Below are experts of layer 10 (counted from 0) of a mixture-of-experts language model. Rows are named router (the router's row for the expert) and show model dimensions 0-191. Each number is 50 + 12 x the weight over its row's rms, rounded and kept within 0 to 99.
After each expert's rows: "mostly gets" lists some tokens that are sent to it at least half of the time. This comes from a sample of Wikipedia text that the model never trained on.

# expert 66
router:39 24 30 40 37 75 39 57 44 47 68 56 43 61 23 59 49 44 26 56 39 59 43 63 49 48 51 54 41 48 57 41 64 65 51 26 69 44 56 27 58 54 56 46 54 66 45 63 67 21 36 44 44 64 55 35 59 43 40 49 63 49 43 47 61 51 61 52 42 27 38 56 40 34 39 44 45 36 40 55 53 64 40 60 46 28 59 61 40 42 48 49 57 49 56 59 66 48 23 33 56 44 43 41 44 29 70 69 32 53 46 55 47 49 32 39 68 52 51 47 56 58 80 69 49 47 54 28 55 35 40 48 60 57 59 34 23 64 52 66 64 54 47 58 49 42 40 32 40 38 36 58 54 43 45 40 59 57 45 47 66 43 44 46 66 62 47 56 46 48 56 51 70 47 38 78 50 66 41 40 18 60 66 30 55 60 57 37 42 57 57 38
mostly gets: " K", "MPC", " Ko", "Š"

# expert 95
router:15 40 42 35 38 45 58 55 18 33 69 59 61 54 47 58 33 47 49 59 53 63 46 55 42 41 27 60 23 36 52 26 72 67 37 42 40 42 45 36 62 67 51 42 46 64 54 72 51 54 30 37 44 50 62 39 56 51 48 36 58 66 44 51 44 51 58 54 21 51 58 55 44 53 34 55 68 39 63 74 55 52 37 56 26 39 45 54 48 31 56 74 60 51 45 69 46 40 33 35 56 42 49 46 52 28 56 58 39 69 46 59 42 58 50 60 61 76 50 54 46 54 54 63 42 55 50 41 47 41 47 70 69 60 76 36 36 59 36 66 53 57 36 52 37 60 50 34 49 50 34 46 46 69 51 47 64 51 30 47 59 51 34 56 73 66 40 50 61 34 58 43 54 62 39 51 42 54 48 46 30 53 58 47 31 47 60 36 45 44 71 40
mostly gets: " some", " special", " different", " more", " every", " based"

# expert 90
router:29 35 27 57 50 52 55 64 26 29 62 45 50 57 45 66 14 54 41 63 36 69 42 61 44 53 52 49 51 35 47 43 72 55 43 53 59 49 46 46 55 61 54 61 60 70 46 67 66 50 43 38 35 78 55 42 71 53 47 55 50 73 49 44 58 62 43 34 38 53 44 61 66 34 38 43 64 32 57 66 77 56 44 55 53 34 50 70 52 46 44 83 48 35 30 52 50 38 48 27 62 48 46 51 48 36 26 58 40 49 33 59 35 49 60 52 51 51 51 62 56 49 58 55 54 37 40 43 42 37 36 54 59 74 60 44 42 73 34 69 50 53 49 51 34 65 54 44 44 40 45 40 57 62 59 42 63 39 33 36 63 38 39 42 68 62 47 55 50 36 53 56 52 66 36 65 35 57 52 50 45 73 53 30 50 61 70 37 46 37 45 31
mostly gets: " with", " along", " against", " through", " on", "With"

# expert 2
router:33 32 43 32 36 30 43 55 28 32 61 51 61 56 42 65 36 28 27 50 42 56 31 64 72 38 38 55 58 51 59 30 52 60 41 33 45 52 48 31 57 58 50 58 53 59 45 62 64 48 37 44 42 52 46 44 45 34 35 35 64 65 60 33 53 61 63 65 45 55 49 46 54 44 26 38 56 45 80 67 67 65 44 64 48 34 34 58 37 42 71 62 65 47 53 41 62 40 55 36 60 30 64 56 26 31 43 68 61 51 26 42 60 41 58 40 49 65 55 43 52 45 60 58 58 65 52 47 33 25 38 51 57 46 53 44 42 47 30 50 59 58 43 53 53 62 21 39 51 47 36 53 55 50 33 52 82 41 47 43 52 52 42 44 56 54 54 56 68 22 52 49 55 49 38 71 42 56 58 46 28 52 58 37 46 55 62 36 72 55 48 36
mostly gets: " person", " tradition", " Office", " operation", " level", " period"

# expert 62
router:39 25 36 48 35 52 40 53 39 24 66 43 65 53 35 64 55 42 35 58 47 55 42 76 47 49 47 40 57 40 29 54 76 67 22 40 47 53 45 43 55 62 49 69 38 77 35 61 57 43 38 27 19 52 68 39 58 58 51 46 58 70 48 45 66 61 53 55 30 44 50 64 69 47 42 58 71 38 49 61 63 58 43 58 35 38 71 54 58 39 41 66 49 39 41 67 61 46 50 28 59 40 50 47 46 27 54 66 39 49 42 55 53 36 33 41 65 65 61 57 46 48 61 58 47 36 42 43 28 39 52 56 51 51 59 38 37 61 27 67 57 41 45 60 29 63 42 36 57 48 44 58 46 62 44 47 50 56 50 57 63 40 60 37 74 70 37 55 59 34 65 60 55 56 44 50 43 58 66 53 39 55 46 28 29 59 55 33 34 40 51 53
mostly gets: " moved", " down", " up", " out", " return", " left"

# expert 65
router:41 51 40 46 38 56 48 53 26 31 52 61 64 70 37 68 35 51 38 33 50 63 45 48 47 39 41 45 50 36 59 37 50 63 54 53 51 39 58 22 56 56 45 49 53 67 38 69 55 31 37 27 30 45 46 59 44 58 46 43 57 49 47 25 72 65 69 51 37 38 61 44 44 40 21 43 52 42 70 67 72 43 55 55 55 36 70 53 44 50 60 58 48 65 42 57 35 46 37 44 77 45 64 66 41 27 33 60 44 52 33 60 40 40 65 52 57 46 61 56 56 57 68 59 63 58 33 31 54 55 33 61 69 59 56 39 44 76 34 58 54 49 48 54 34 47 59 39 50 47 33 37 63 57 36 45 73 57 28 27 50 52 43 49 45 59 45 66 46 42 66 62 36 69 30 41 39 61 50 60 38 52 65 57 40 54 65 30 60 44 60 56
mostly gets: " continu", "duc", " creat", "gre"

# expert 89
router:33 43 31 25 42 59 42 50 46 35 69 57 43 60 34 73 37 46 34 70 26 63 56 49 48 41 50 37 42 36 51 27 47 62 49 34 56 45 53 41 62 49 49 70 51 56 39 66 47 25 45 42 25 56 48 56 49 49 55 52 64 60 49 33 82 64 55 44 48 47 66 73 36 38 31 41 45 53 50 58 51 37 47 62 41 13 61 57 56 38 63 63 56 49 37 63 41 50 42 36 66 46 63 48 35 37 63 59 45 57 24 66 44 39 36 50 41 79 53 63 55 70 54 73 33 51 45 41 49 25 58 67 68 44 48 43 52 50 51 62 65 41 51 44 42 44 46 40 49 48 51 44 55 62 38 65 52 37 27 42 62 45 57 49 56 55 57 42 58 48 55 73 50 62 46 39 42 62 30 47 51 57 67 30 47 61 41 41 55 34 70 36
mostly gets: "ph", "log", " m"

# expert 111
router:32 21 46 42 24 59 49 49 43 49 65 45 53 67 33 67 56 29 44 62 46 70 45 60 54 22 40 57 43 42 51 27 67 58 47 47 52 58 54 41 52 48 52 67 54 59 37 52 50 32 33 36 42 54 56 66 51 35 43 37 74 73 44 36 51 54 61 49 42 39 41 67 71 39 40 41 51 35 70 71 54 65 24 61 49 41 56 53 38 38 59 52 40 56 46 53 47 39 28 55 64 33 55 40 42 52 43 59 28 68 19 46 33 34 43 43 64 51 56 61 49 61 74 73 50 54 40 56 47 49 31 47 65 52 58 50 51 61 55 57 71 48 48 62 48 42 39 44 70 43 37 66 45 69 45 37 59 47 46 43 57 60 44 26 58 69 45 65 45 43 74 63 46 54 40 50 46 43 44 61 22 47 60 30 35 60 56 47 50 47 39 40
mostly gets: " Association", " Center", " Company", " Museum", " School", " Service"

# expert 21
router:36 11 45 47 32 59 53 41 33 50 82 54 61 52 34 64 29 47 23 45 33 38 39 50 50 32 35 40 45 54 62 18 52 57 49 53 55 37 51 46 57 34 52 53 42 57 37 62 62 29 48 29 33 66 56 38 51 38 35 36 70 64 57 39 54 65 61 42 38 55 47 41 57 41 35 40 57 44 75 55 46 56 51 71 43 50 58 54 47 47 55 81 67 47 39 68 58 38 36 38 62 40 55 55 31 32 41 52 45 58 39 51 56 30 51 46 59 70 68 73 54 41 62 59 42 40 43 42 49 21 30 63 48 45 46 36 44 65 36 54 58 48 54 48 32 57 45 38 49 51 30 55 58 58 48 47 62 54 52 63 71 58 56 46 51 50 43 61 59 47 63 67 42 56 42 59 27 73 52 51 50 49 56 49 47 65 60 46 61 44 43 29
mostly gets: " father", " Minister", " brother", " village", " leader", " director"

# expert 44
router:31 38 42 28 32 40 65 54 17 43 65 65 71 64 46 48 31 45 18 70 41 67 37 65 45 41 42 60 46 50 58 36 65 56 49 44 56 36 55 26 54 58 68 46 49 47 28 59 68 26 42 40 42 53 47 40 43 44 46 24 60 53 48 31 56 58 62 41 41 58 55 52 42 50 44 47 54 35 74 58 40 42 30 57 37 22 51 66 30 38 52 56 55 63 45 55 62 37 30 41 63 49 55 50 35 28 56 57 48 50 37 65 36 38 34 57 58 54 45 51 52 55 53 57 37 47 64 43 41 37 27 64 62 58 65 53 47 56 31 73 59 51 49 68 39 75 59 32 41 34 38 58 43 66 41 51 73 42 42 46 49 61 41 42 57 68 41 61 60 32 58 60 39 72 40 52 44 64 34 43 45 48 53 51 43 52 51 44 41 56 43 53
mostly gets: " inter", "MPC", " success", " organ", "JPL", "т"

# expert 84
router:37 38 48 47 43 60 35 61 46 31 60 46 48 71 31 54 35 43 26 49 46 63 45 56 62 36 44 62 44 40 56 44 49 73 39 49 45 48 59 30 55 54 56 52 45 62 57 58 57 49 31 40 37 63 49 59 58 36 49 45 49 49 45 32 50 79 50 46 40 50 41 44 51 39 38 41 52 40 59 71 46 53 28 59 44 43 59 55 39 31 49 69 61 48 49 62 56 40 31 45 68 34 69 52 27 54 47 73 44 58 46 57 48 47 27 49 67 55 58 55 66 52 74 60 58 47 40 36 52 35 37 48 67 62 52 18 41 58 33 75 56 59 30 67 48 70 53 50 61 47 27 49 55 55 38 57 70 52 30 49 72 41 62 21 55 74 32 61 47 30 63 46 47 71 23 55 47 64 50 46 49 55 58 34 37 64 45 40 44 43 57 32
mostly gets: "&", "T", "V", "R", "O", "X"

# expert 88
router:15 40 45 47 27 53 50 56 41 47 65 44 57 68 39 62 42 44 22 44 33 60 39 30 45 32 46 45 57 47 47 46 44 62 48 46 44 66 73 34 50 44 61 57 57 65 41 68 51 31 49 43 36 55 61 53 56 35 32 36 63 73 52 31 54 70 66 51 45 58 52 44 55 48 44 47 43 49 53 54 53 60 38 68 55 32 63 58 38 44 52 61 66 61 33 51 46 36 34 47 53 37 48 45 52 40 67 80 53 62 19 65 51 35 42 52 42 59 62 64 48 47 76 64 47 57 35 47 28 34 30 53 60 56 64 44 44 38 47 64 53 34 45 77 41 59 53 49 50 50 40 44 40 52 36 35 62 44 43 44 57 59 66 43 57 61 50 72 44 37 52 80 54 58 24 61 41 69 59 58 32 44 50 49 35 61 38 28 57 46 42 45
mostly gets: "script", "mission", "ion"

# expert 31
router:41 31 45 33 37 50 43 60 28 39 65 52 58 66 43 51 20 33 36 56 42 60 36 72 36 30 37 52 36 30 44 34 60 70 42 40 37 47 58 36 63 62 41 51 52 68 30 68 56 41 32 37 59 62 53 57 60 33 51 39 68 51 45 25 42 60 57 49 39 46 59 47 44 43 38 45 60 47 72 66 50 42 31 49 27 50 58 61 46 45 66 76 63 47 53 60 52 45 39 45 53 44 49 39 26 31 51 61 55 69 43 35 40 25 33 51 46 59 50 73 56 42 64 66 56 67 45 51 43 42 40 56 58 66 59 44 40 52 26 56 54 53 53 58 31 65 46 33 48 53 33 50 48 57 52 51 55 53 38 34 59 46 37 28 55 50 40 45 58 44 65 52 42 55 45 58 26 64 57 37 52 65 57 38 28 59 53 28 44 39 34 27
mostly gets: " public", " international", " national", " government", " women", " business"

# expert 71
router:40 41 39 49 35 31 54 51 45 42 70 46 39 60 31 77 35 39 46 68 33 71 35 76 42 47 37 56 37 32 33 53 68 72 40 36 41 45 53 43 53 50 48 60 51 65 29 65 66 38 42 36 44 62 40 50 69 46 55 48 55 60 54 35 58 69 41 50 37 49 34 60 58 40 44 19 69 41 64 63 57 45 43 65 37 35 62 59 45 48 49 60 42 48 51 64 68 40 28 38 63 31 51 62 45 42 56 63 44 61 42 64 42 47 34 37 65 63 60 57 57 41 68 61 59 54 50 30 45 45 33 53 71 64 52 45 42 68 56 58 50 41 53 61 30 55 60 33 47 27 49 54 55 52 46 46 63 44 28 51 56 66 42 38 56 57 49 67 71 50 53 54 61 49 42 54 26 62 51 45 48 59 61 27 42 70 45 25 55 35 56 29
mostly gets: " to", " will", " would"

# expert 19
router:44 36 34 17 34 45 41 47 42 45 63 48 56 57 37 67 44 24 34 72 39 60 42 75 62 34 35 50 14 33 61 33 49 59 30 42 42 52 49 44 42 56 55 54 38 46 51 57 54 41 35 41 22 58 67 67 59 37 39 53 69 55 52 11 48 55 49 51 43 54 54 50 68 40 46 52 61 49 68 61 56 65 30 56 50 45 66 58 52 30 62 67 54 43 34 55 57 39 31 53 57 22 51 52 45 37 45 67 42 57 42 35 44 35 35 55 52 52 58 61 47 54 61 61 50 54 48 42 40 40 33 44 67 71 55 57 53 77 54 48 72 37 40 61 46 46 38 43 61 47 30 47 56 58 55 64 50 49 39 40 64 48 41 41 54 75 43 56 55 37 62 76 49 61 50 60 43 58 61 45 42 53 61 41 47 58 59 42 33 43 52 35
mostly gets: " Star", " Record", "!", " Film", " Black", " Time"

# expert 148
router:43 48 35 52 37 45 37 66 44 41 59 52 46 84 50 59 51 37 24 65 35 57 42 65 52 28 20 44 27 45 57 25 58 67 23 42 46 45 45 40 60 47 64 55 34 56 46 59 55 47 44 57 38 63 46 39 72 36 29 46 62 55 50 30 64 69 53 50 31 46 45 68 52 29 44 48 57 40 63 52 55 59 31 57 39 36 62 56 42 27 52 73 46 37 36 75 55 37 42 34 72 40 59 46 39 46 53 59 52 45 27 59 43 50 36 59 48 70 50 73 54 39 51 51 54 58 50 42 35 23 38 52 53 61 64 31 46 78 40 61 61 51 40 64 37 43 56 42 55 26 36 45 59 58 46 55 52 47 31 46 56 51 32 44 52 69 29 61 66 51 49 47 41 64 43 58 39 54 48 52 52 58 60 41 50 45 56 37 64 37 52 43
mostly gets: " Michael", " Frank", " David", " Scott", " Francis", " Louis"

# expert 12
router:31 23 48 35 32 44 45 47 33 46 84 53 53 56 39 55 49 48 24 58 42 58 33 57 68 40 37 45 41 37 44 42 66 65 37 35 29 38 63 35 50 69 53 64 57 53 26 73 61 48 47 44 30 55 51 47 60 37 47 45 61 58 55 45 69 54 52 43 40 57 58 55 36 28 32 40 62 40 62 57 71 49 49 55 24 42 54 46 54 36 52 73 51 50 18 63 50 55 30 22 52 39 58 45 31 43 40 51 45 54 24 50 36 47 30 50 65 55 56 62 55 33 59 58 62 52 49 48 43 33 30 52 61 66 62 29 39 71 38 49 51 49 32 50 22 53 60 54 63 40 37 50 44 57 44 46 57 57 36 44 58 56 57 46 56 55 36 53 50 57 46 55 39 66 40 46 31 61 67 43 38 48 53 44 40 67 51 39 46 51 40 27
mostly gets: " Michael", " Robert", " David", " Henry", " James", " Richard"

# expert 109
router:38 24 43 40 46 54 46 65 28 42 67 50 44 52 48 65 47 38 42 47 52 67 41 38 63 29 45 41 30 24 42 31 47 58 46 36 50 47 54 32 57 65 49 48 44 67 26 69 65 37 51 50 46 63 48 44 71 52 48 43 54 67 53 47 48 78 58 51 25 51 55 49 49 39 35 33 68 35 55 51 63 55 46 56 39 46 72 71 29 17 42 61 63 41 26 57 60 51 45 32 57 39 70 43 46 42 49 59 32 53 35 56 45 50 51 59 48 51 62 55 55 45 57 65 61 50 59 34 35 46 51 57 66 64 46 46 42 59 54 51 57 58 50 57 48 53 42 53 44 33 42 50 69 62 45 57 73 46 32 63 67 45 55 30 61 56 40 74 71 44 55 62 42 59 42 54 54 68 54 46 39 72 57 19 44 60 64 24 61 45 35 36
mostly gets: " where", " when", " because", " while", " but", " which"

# expert 45
router:27 34 41 36 38 38 53 44 37 24 69 52 65 54 46 71 48 45 33 58 40 53 43 51 58 37 33 44 42 37 66 38 56 52 38 46 48 35 63 22 52 64 57 70 35 59 28 69 54 37 38 47 34 59 75 54 46 37 44 47 65 60 38 38 51 68 65 65 27 56 34 66 62 28 35 58 57 40 48 78 60 50 38 49 57 36 45 56 46 28 44 58 57 34 51 60 60 46 39 18 67 42 67 49 31 33 39 69 52 68 35 48 52 57 37 35 48 68 58 54 47 55 57 55 57 57 46 39 41 34 41 54 59 64 69 42 49 58 33 72 69 43 60 48 46 60 36 35 48 53 40 45 44 61 43 62 54 49 38 44 62 55 61 50 62 71 49 67 53 44 63 49 54 46 38 71 25 59 43 60 46 44 55 43 43 62 59 40 33 52 53 46
mostly gets: "mark", " water", " production", " performance", " control", "structure"

# expert 100
router:49 44 36 38 35 45 51 54 20 31 62 40 46 54 40 56 46 47 16 49 30 69 48 70 47 36 50 59 33 31 41 54 52 60 58 43 46 42 56 52 61 49 58 56 75 62 31 75 65 31 25 27 40 55 45 54 45 65 54 53 47 50 38 43 58 71 50 47 40 48 48 55 39 45 39 51 47 39 43 55 56 41 58 49 57 34 63 69 41 27 53 53 45 37 39 67 68 51 33 43 57 43 47 42 40 32 40 80 51 60 42 34 41 43 46 34 59 54 58 62 69 50 63 64 61 46 57 38 40 32 28 39 57 45 57 54 32 78 48 68 57 37 42 48 46 85 45 45 62 42 40 58 49 52 37 59 65 40 40 44 62 51 47 37 72 73 45 46 61 33 62 53 58 62 52 45 42 65 31 33 44 58 60 33 30 57 50 43 47 50 56 40
mostly gets: " pro", " Pro", " R", "J", "R"

# expert 121
router:39 36 49 42 32 48 44 48 45 34 62 42 47 78 34 70 36 49 29 53 40 68 53 57 69 40 51 59 37 32 60 38 56 68 38 44 43 60 69 55 55 59 65 43 49 59 43 64 54 41 39 44 46 59 50 63 60 63 25 34 53 56 42 37 49 69 57 54 44 40 37 54 54 45 44 35 59 43 57 65 50 51 30 62 39 46 60 67 24 39 58 58 65 43 37 67 66 32 35 38 80 48 73 34 39 46 59 65 52 68 44 44 47 42 33 46 73 48 62 57 75 47 70 56 48 39 58 36 43 30 31 54 66 45 47 34 37 52 56 53 56 64 51 75 55 67 48 34 50 43 32 48 45 58 50 70 57 38 27 39 67 52 42 46 52 65 45 49 51 29 70 43 50 65 38 59 33 57 52 36 42 62 64 38 36 61 53 49 44 42 42 36
mostly gets: " II", "I", "X", " Army", "BC", "V"

# expert 137
router:33 35 23 51 48 55 59 63 48 37 61 40 47 48 36 73 29 53 44 65 28 76 36 55 55 29 45 50 36 45 62 48 69 56 41 56 46 54 40 33 63 56 50 49 59 58 35 70 78 43 38 46 35 70 50 51 65 61 46 57 48 61 46 35 52 59 39 43 37 62 61 58 61 33 43 40 53 47 71 64 66 67 47 72 36 35 58 55 46 36 39 70 43 43 44 60 58 35 38 27 66 51 54 59 42 41 34 47 33 52 35 58 50 55 36 39 49 66 49 56 49 42 71 54 42 50 54 33 46 29 41 47 51 62 73 37 37 67 39 69 46 48 47 53 32 56 66 49 55 38 49 46 49 56 45 53 76 57 37 42 55 42 43 45 60 67 35 52 73 40 51 79 46 63 38 49 35 69 53 48 36 55 57 44 37 63 67 26 42 45 42 28
mostly gets: " against", " by", " among", " of", " between", " from"

# expert 68
router:33 29 22 57 39 58 54 50 41 44 67 41 56 56 46 72 31 27 49 69 31 85 30 67 62 43 49 62 48 47 43 57 67 51 52 64 53 56 50 34 54 78 64 58 60 61 34 57 75 39 46 45 23 59 45 68 40 55 49 46 49 63 56 31 48 58 45 40 41 61 55 53 53 29 47 29 60 33 61 65 55 46 41 72 49 40 59 57 42 55 54 66 53 62 35 47 63 46 40 35 69 40 48 53 38 49 63 58 34 63 34 55 48 55 40 56 45 52 57 63 51 54 59 63 60 48 44 41 59 45 44 58 72 48 71 43 34 63 46 60 53 52 29 60 50 57 44 48 47 33 45 47 60 46 58 38 63 50 27 42 65 54 53 42 71 65 38 48 50 40 52 81 49 57 31 39 44 61 55 53 36 58 71 37 32 67 57 30 48 47 49 28
mostly gets: " during", " in", "In", " from"

# expert 138
router:28 31 42 33 32 49 56 40 25 42 78 61 54 69 28 57 39 39 25 48 35 54 40 53 55 47 54 51 42 39 60 24 53 49 44 44 41 51 63 31 64 53 58 50 54 63 40 69 39 37 39 31 10 79 56 49 43 42 39 41 69 57 58 46 59 59 62 48 43 63 44 45 61 44 25 50 61 43 66 64 49 45 46 55 47 43 51 52 37 30 56 62 48 48 48 47 58 36 40 33 67 22 60 64 41 31 38 65 51 47 29 47 47 35 26 45 70 69 70 59 58 34 56 62 54 45 44 52 41 40 43 69 53 67 44 36 42 60 42 58 64 41 51 52 37 64 44 55 37 47 36 54 44 57 17 56 59 47 53 54 65 55 67 51 59 45 41 58 55 48 51 59 42 56 34 41 31 57 42 41 43 53 61 38 42 55 63 31 49 40 41 48
mostly gets: " role", " award", " project", " debut", " song", " match"

# expert 24
router:23 35 37 29 35 51 55 52 37 35 60 56 71 77 44 78 42 41 26 68 47 57 25 60 53 38 48 57 34 53 41 46 54 57 47 58 42 51 54 36 66 57 59 50 51 57 40 60 61 39 28 35 24 60 65 49 49 48 46 33 60 57 45 33 56 52 51 65 39 61 48 46 62 55 51 33 59 36 70 61 55 61 25 58 55 27 57 43 41 28 41 63 57 37 44 62 67 34 55 29 42 44 46 46 45 60 33 55 48 53 39 52 38 35 42 68 67 73 58 55 56 45 56 51 60 56 25 54 42 22 36 60 53 66 72 37 35 52 51 51 65 35 48 48 43 60 59 38 42 42 42 55 57 57 40 48 63 52 48 52 59 44 56 21 57 76 61 40 40 58 54 50 45 60 30 54 49 64 67 57 46 61 68 30 33 57 50 44 57 59 39 50
mostly gets: " lo", "£", " number", " Lo", " due", " total"

# expert 97
router:41 27 37 46 42 47 53 48 36 42 69 47 49 80 40 59 25 29 37 63 41 57 49 63 54 41 45 31 25 36 56 33 58 74 44 44 52 56 54 49 42 53 68 46 34 50 41 54 52 44 36 30 41 56 53 48 57 46 32 48 62 50 44 40 52 65 60 39 34 28 62 62 58 35 33 46 69 35 44 72 61 53 42 59 43 50 68 49 47 27 49 69 48 54 26 77 49 52 37 44 67 32 42 45 41 36 56 51 54 63 24 47 36 29 37 51 53 66 69 69 40 50 59 60 58 54 36 41 32 31 49 45 59 65 69 39 47 63 46 52 65 44 35 61 37 51 36 26 52 42 41 46 52 63 44 38 57 48 25 45 50 46 42 52 59 56 48 82 49 31 56 52 54 64 42 62 46 58 42 42 50 53 71 36 52 60 56 34 49 52 34 41
mostly gets: "ford", " Smith", " Washington", " Florida", "ville", "ley"

# expert 134
router:17 38 33 44 43 40 36 52 29 30 60 46 58 75 39 61 37 47 41 60 44 54 38 72 52 39 44 47 46 27 49 38 64 79 46 35 52 47 49 48 58 55 54 62 39 60 32 55 49 49 46 27 29 50 47 45 49 55 45 35 64 63 35 53 53 81 63 47 24 55 48 50 52 54 37 38 70 43 57 50 55 47 56 64 23 22 57 65 48 47 51 56 37 56 38 69 46 60 45 20 63 37 49 62 43 31 46 60 48 60 36 72 56 48 52 59 54 62 64 58 40 55 44 79 58 59 50 34 50 48 25 55 58 61 68 51 40 54 45 63 55 56 44 65 54 61 49 51 42 44 30 48 38 38 36 42 59 51 47 51 50 41 59 47 59 60 34 46 43 24 58 64 49 70 42 55 38 50 48 49 46 67 52 37 26 72 39 28 44 43 40 48
mostly gets: " su", " allow", " enter", " kill", " join", " contain"

# expert 73
router:38 36 25 40 36 50 26 59 38 49 61 52 52 66 41 60 45 43 28 45 47 67 29 66 58 34 32 60 45 46 56 40 64 58 28 44 59 41 42 42 43 67 52 52 43 60 46 51 67 32 34 39 51 77 54 37 59 49 54 40 85 51 55 43 38 48 65 44 40 40 46 38 62 32 54 40 48 44 54 44 64 46 33 59 33 20 67 60 43 42 63 56 53 43 45 69 41 51 38 46 80 38 53 35 47 37 61 69 32 57 45 51 48 59 44 49 45 64 62 73 45 37 66 49 59 43 57 29 46 15 29 51 57 50 50 40 31 62 32 71 69 58 53 47 35 51 48 49 58 40 39 58 62 46 38 49 60 48 50 41 72 52 43 46 61 60 40 54 58 49 64 63 61 51 51 58 44 56 44 53 22 52 66 33 37 62 65 34 40 47 56 48
mostly gets: " Ha", "ا", " Mu", " Ka", " Sa", " Ku"

# expert 150
router:45 33 29 50 41 53 37 70 41 31 60 66 62 64 34 60 47 46 26 55 32 72 42 77 55 47 42 62 47 49 65 51 63 59 48 38 45 47 68 44 54 44 53 69 44 62 36 54 58 44 54 38 36 51 52 40 64 47 53 37 64 71 44 36 68 59 51 58 22 45 49 43 58 41 42 60 51 54 53 64 52 42 38 62 54 27 67 59 47 25 33 70 68 53 11 73 62 44 37 23 58 36 53 47 46 47 52 63 51 36 33 37 48 55 43 51 60 58 51 48 56 47 66 62 58 55 50 31 30 29 26 50 56 47 63 34 45 46 39 50 56 50 45 47 46 52 20 31 50 50 38 49 59 45 47 40 60 45 44 59 67 64 57 47 72 65 55 57 67 44 59 54 56 56 41 48 28 46 61 48 25 47 61 35 38 60 70 46 35 54 47 41
mostly gets: "in", " X", "д"

# expert 7
router:41 46 43 42 20 44 47 51 41 38 69 57 65 71 34 69 40 35 44 63 29 67 47 56 53 34 48 55 42 37 53 43 65 79 46 40 54 60 48 56 43 43 58 53 67 59 37 59 53 34 39 47 27 57 69 45 67 46 29 51 63 64 51 24 59 63 48 40 59 36 54 46 51 26 37 42 60 43 58 80 48 59 34 50 38 35 76 50 46 42 37 59 56 59 20 68 48 41 51 49 59 32 56 50 50 25 58 53 53 65 24 51 30 28 36 50 48 57 63 64 47 43 81 56 44 60 24 43 46 44 49 60 62 55 66 41 52 68 51 60 59 41 48 51 44 49 46 25 56 49 30 55 40 58 44 47 62 39 35 53 47 44 31 29 52 60 55 65 50 36 55 62 45 60 42 53 46 59 52 40 41 57 56 30 47 49 66 35 39 54 47 43
mostly gets: "ć", "ș", "ş"

# expert 60
router:45 37 33 43 32 44 44 70 55 46 67 53 44 48 41 90 38 44 46 59 31 75 39 45 62 38 31 37 36 33 53 22 57 57 48 52 44 36 58 43 65 59 46 61 36 51 43 74 73 45 45 37 44 61 41 55 66 63 40 47 63 71 65 32 48 69 54 46 34 48 46 54 64 27 32 39 57 40 71 58 49 45 36 67 39 42 49 61 42 48 47 79 53 68 37 57 47 42 46 48 52 35 48 48 40 33 43 54 31 52 41 66 49 63 52 63 61 54 51 62 47 49 63 56 49 58 59 37 31 52 48 55 62 56 54 52 17 55 52 56 51 63 54 46 43 55 46 45 70 25 46 49 49 59 42 41 59 37 33 45 58 46 45 36 68 55 65 60 68 49 52 65 61 65 20 59 39 54 55 43 45 55 74 35 42 60 65 25 51 44 51 48
mostly gets: " and", " or", " &", " while", " but", " including"

# expert 69
router:38 37 32 29 25 58 49 59 22 25 61 61 53 71 31 53 47 55 36 59 26 80 46 62 49 40 53 42 55 22 56 40 58 49 34 26 35 53 65 41 49 51 61 50 56 64 39 52 51 40 48 31 35 70 43 51 69 50 53 42 69 49 45 32 51 60 57 64 42 45 44 56 43 53 29 54 64 34 49 76 47 60 26 68 60 37 62 49 50 42 50 59 40 55 46 47 57 50 48 27 46 39 60 59 47 30 56 61 46 57 32 58 44 45 56 51 59 55 65 43 56 45 64 65 34 40 52 43 52 34 36 42 52 63 60 57 45 40 50 52 46 58 39 51 26 50 63 30 54 30 47 51 67 45 32 55 76 58 49 60 57 48 48 46 70 56 61 63 66 45 62 72 39 65 36 48 21 62 45 41 48 54 64 46 49 49 33 27 38 48 49 59
mostly gets: " can", " do", " would", " may", " could", " will"

# expert 55
router:46 28 48 45 45 63 48 59 43 49 88 45 59 73 50 64 42 45 27 52 26 65 31 53 45 34 38 39 46 48 36 22 71 69 47 44 48 47 65 35 68 64 54 72 47 54 38 60 60 35 40 40 35 74 43 54 65 51 57 37 67 54 49 35 41 64 63 53 43 53 54 58 45 31 38 38 51 31 66 82 61 38 47 71 54 39 70 56 41 42 57 73 65 44 49 57 68 52 27 29 70 38 53 37 38 43 51 55 50 51 39 52 66 48 41 42 48 68 51 65 52 44 71 61 56 56 44 38 43 45 35 59 59 39 47 37 42 65 35 65 51 39 57 61 47 53 40 34 57 46 31 61 45 69 52 52 82 51 50 56 63 41 49 42 62 55 38 49 61 52 61 62 56 69 53 38 41 51 48 52 53 56 66 47 47 63 58 41 65 47 42 43
mostly gets: "JPL", " politician", " football", " =", " species", " India"